Experts of a small language model.
Experts: 32 experts in each of 12 layers, 80 SwiGLU neurons an expert, 2 picks a token, a softmax router.
Training: 278M tokens, 4235 steps.
Below are experts of layer 3 (counted from 0) of a mixture-of-experts language model. Rows are named router (the router's row for the expert) and show model dimensions 240-279. Each number is 500 + 50 x the weight over its row's rms, rounded and kept within 0 to 999. Numbers have three digits each.
After each expert's rows: a language model's description of what the expert responds to. This comes from a sample of Wikipedia text that the model never trained on.

# expert 23
router:468516491447504546521547490434482549579490438385572556365501543475592505544473441434556466557478503502492498483448495498
Pronouns like it, those, there and capitalized first pieces of split names or words, such as At-ari, It-ália, Hunt-ington.

# expert 10
router:572499529500504464520437547517508540538430516475441462493502457498450467514531429610508466523481447589487483568429522515
Standalone digits and small numbers in tables, scores, statistics and ordinals, such as 1st, 93 families, 1/5 stars, 66 minutes.

# expert 5
router:530483488473502498505439617503494548522609443441449451539488502528472440517564509423463586520525381568479601445540484420
Common English first names, surnames and place names or their endings, such as John, York, -ton, -son, Gillingham, Smith.

# expert 15
router:429509497462546378535481461593507460404464551496518495456468492568456400450587510450466480463438522520482472407506561434
Auxiliaries, pronouns, conjunctions and adverbs carrying the clause, as in was, not, be, who, but, clearly, otherwise.

# expert 17
router:512563479495514514378555449535596520492458496544484452593544507559469500504440515442489482524591568412529465469490545520
Paragraph-ending periods with blank lines and == heading markers, plus opening quotes and the first word of section titles.

# expert 28
router:560515595494504434525572482540471469443500616515471530475417485516517455538488539497498524434487517529582633454517526440
Periods and other end punctuation closing sentences, often before The, He or It, plus ones after initials or abbreviations like et al.

# expert 9
router:432495517475524460501567541567453488436469479542563530477545502494545632465556455562477571478617457484608450469590531544
Prepositions following a noun or verb, mostly of, in, to, for, with, as in Director of, brought up in.

# expert 29
router:439510513474485521492429499464537486564572480428432549539575528547486496438413563440457565557469425447534478503514529535
Opening syllables of foreign personal and place names, such as San, Mar, El, Kud-ermetova, Fre-leng, Mc-Laurin.

# expert 19
router:508531477440521501521511518422543539502413502457481460487504505425577545560523383538462425509534506481472548494340486508
Capitalized or common words in arts, film, music and media contexts, such as art, works, Live, Visual, Best Director, plus article an.

# expert 21
router:520464490476511475546524490490540497484548502475505470569482547548569572503436411471539447478446428473445508567441532462
Generic nouns like time, use, day, work, place, and word-internal pieces like poly-mer, im-per-fect, write-ins.

# expert 31
router:547405560486434486558400498503437498497466533467548519480489510469498415446589534480482587572423477558457501642606470475
Final syllable pieces of non-English proper names and taxonomic Latin, such as -it in Prakasit, -is in haliotis, -ija, -ana.

# expert 0
router:584417469514538497442497458493480594551497493495432511510495388528453532586510415553549478475495490509417543488493489444
Common nouns after an article or possessive, often before of or punctuation, as in film, team, series, season, contract.

# expert 16
router:461490476526567455532493485614429492452484596553594517453416613478510483503515512445505512492455503524494561511491436480
Colons after infobox field labels such as Stance: or Plays:, plus slashes, semicolons, coordinate marks and dashes in structured lists.

# expert 13
router:504513502449545536543499469589545460537494472511576537526544474489576372430467428488518471563477492500473448505470430596
First three digits of four-digit years in dates, lifespans and lists, such as 198 in 1981, 201 in 2018, 178 in 1787.

# expert 2
router:528581528481520558564553453354516472571478492439470479386452536518515418505426527433559431494483569562407523508501415511
Digit groups and number pieces in tables, references and figures, such as 000, 100, million, years like 1997 and dollar amounts.

# expert 26
router:510503563508474495594539496518494458527533532596480490496588511511516563420477561507529448476445463498484422465512589504
Particles like de, d', al, el, le, un and vowel or syllable pieces inside words, often French or Spanish.

# expert 25
router:450590517533535478512599560448431555476543527525507489512585481434542491576385528576620397555428571547525559583503394475
Word endings in technical and chemical terms, such as -ine in thiamine, -ity in Objectivity, -ics, -ology, -able, -ry.

# expert 7
router:528572488499487495530562560547460475531509521581501555540441505536519593549469540477394468555429503369527488453507588559
First one-letter or short pieces of a split word or acronym, often after a parenthesis, quote or hyphen, such as T(BD), Trans-p-arency, C6.

# expert 24
router:458589374516486521559444505555486615458471474462543500449556532498568532484542388559503519518490416554521498520538535437
Final pieces of words and names, especially ch, 's, apostrophes, ing, as in Ran-ch, pin-ch, Doe's, track-ing.

# expert 18
router:496496502582555489541490432517509419500486385419436428434535541482515555489506384503490486526538523505477536451465406501
Past-tense verbs, participles and evaluative adjectives, as in won, lost, published, defending, political, large, automated.

# expert 11
router:452481565525472448568413590459577441526519447370540446459610481539552486534551486569543426571468603572531478481420581501
Commas, and, or and & separating list items, names, clauses or date parts, such as Sathyaraj, Geetha or March 17, 2083.

# expert 27
router:496608507544476478475457436419545396517499490623482499557538581473519487491457510509424582411623497494597498423499461587
Articles and possessive determiners after a preposition or sentence start, mainly the, a, The, his, their, this.

# expert 12
router:480499432560430457462507446410527491527423476475580523456439479554558581584553561467525504508527501435448520482483497558
Ordinal suffixes after digits and geographic or historical name words, as in 17th century, 22nd, World War, South, West.

# expert 8
router:469379500500575535416518429484558480546468541574451505469556538437516475530645446558505456470547477487505447612416448486
Closing parentheses, percent signs, quotes, dashes and unit or score words in tables and results, such as kg), %, votes, points.

# expert 14
router:483480476409524492393534435523507547452464506386595417514488516466585473662522451507493491497529532367528481520454480585
Articles, prepositions and adjectives before nouns or dates, such as early 1960s, the late, an, other, several, and decade -s.

# expert 22
router:461497514533466462466571562456518466459492444476502488511549521444529381534563475549488519498482513535514491584455458492
Pipe characters and header-divider rows in Markdown tables of tracks, episodes, awards and sports results, especially at row starts and ends.

# expert 1
router:490456430546375621381548579516568598429513485507502486512455401492467436402421538561439603453570599540493485542537502470
Capitalized heads of institution or place names, such as University, County, Municipality, Party, and role nouns like member or chair.

# expert 30
router:486464469490446602542493530403555445524438390415515449532445525493525442530462410557494444512507484480516542520584411518
Capital letters and first pieces of personal or place names, as in K, G, P, Ram, Santa, F-ew, Av-ram, Bl-atter.

# expert 4
router:563475484499464440528498415528558455453471448478444523389518596441609430527535431508600431539527497491512458510504473546
Relative pronouns and clause-linking words after commas, such as which, who, that, plus subject pronouns and abstract nouns like result or dispute.

# expert 6
router:579513564538438546548524503438459476513593456514534595507532454539511606450483567552539408468641474442504451539484510494
Space or opening parenthesis before a number in tables, scores and dates, as in ( in 91 (31 reviews), space before 1989, $.

# expert 3
router:468464503457452475500564512459467521568464341416493508457470525447550493559505486481533547552533570553464619436429507479
Capitalized adjectives and word pieces inside titles and proper names, as in German, Public, Social(ists), Be-autiful; also table dashes.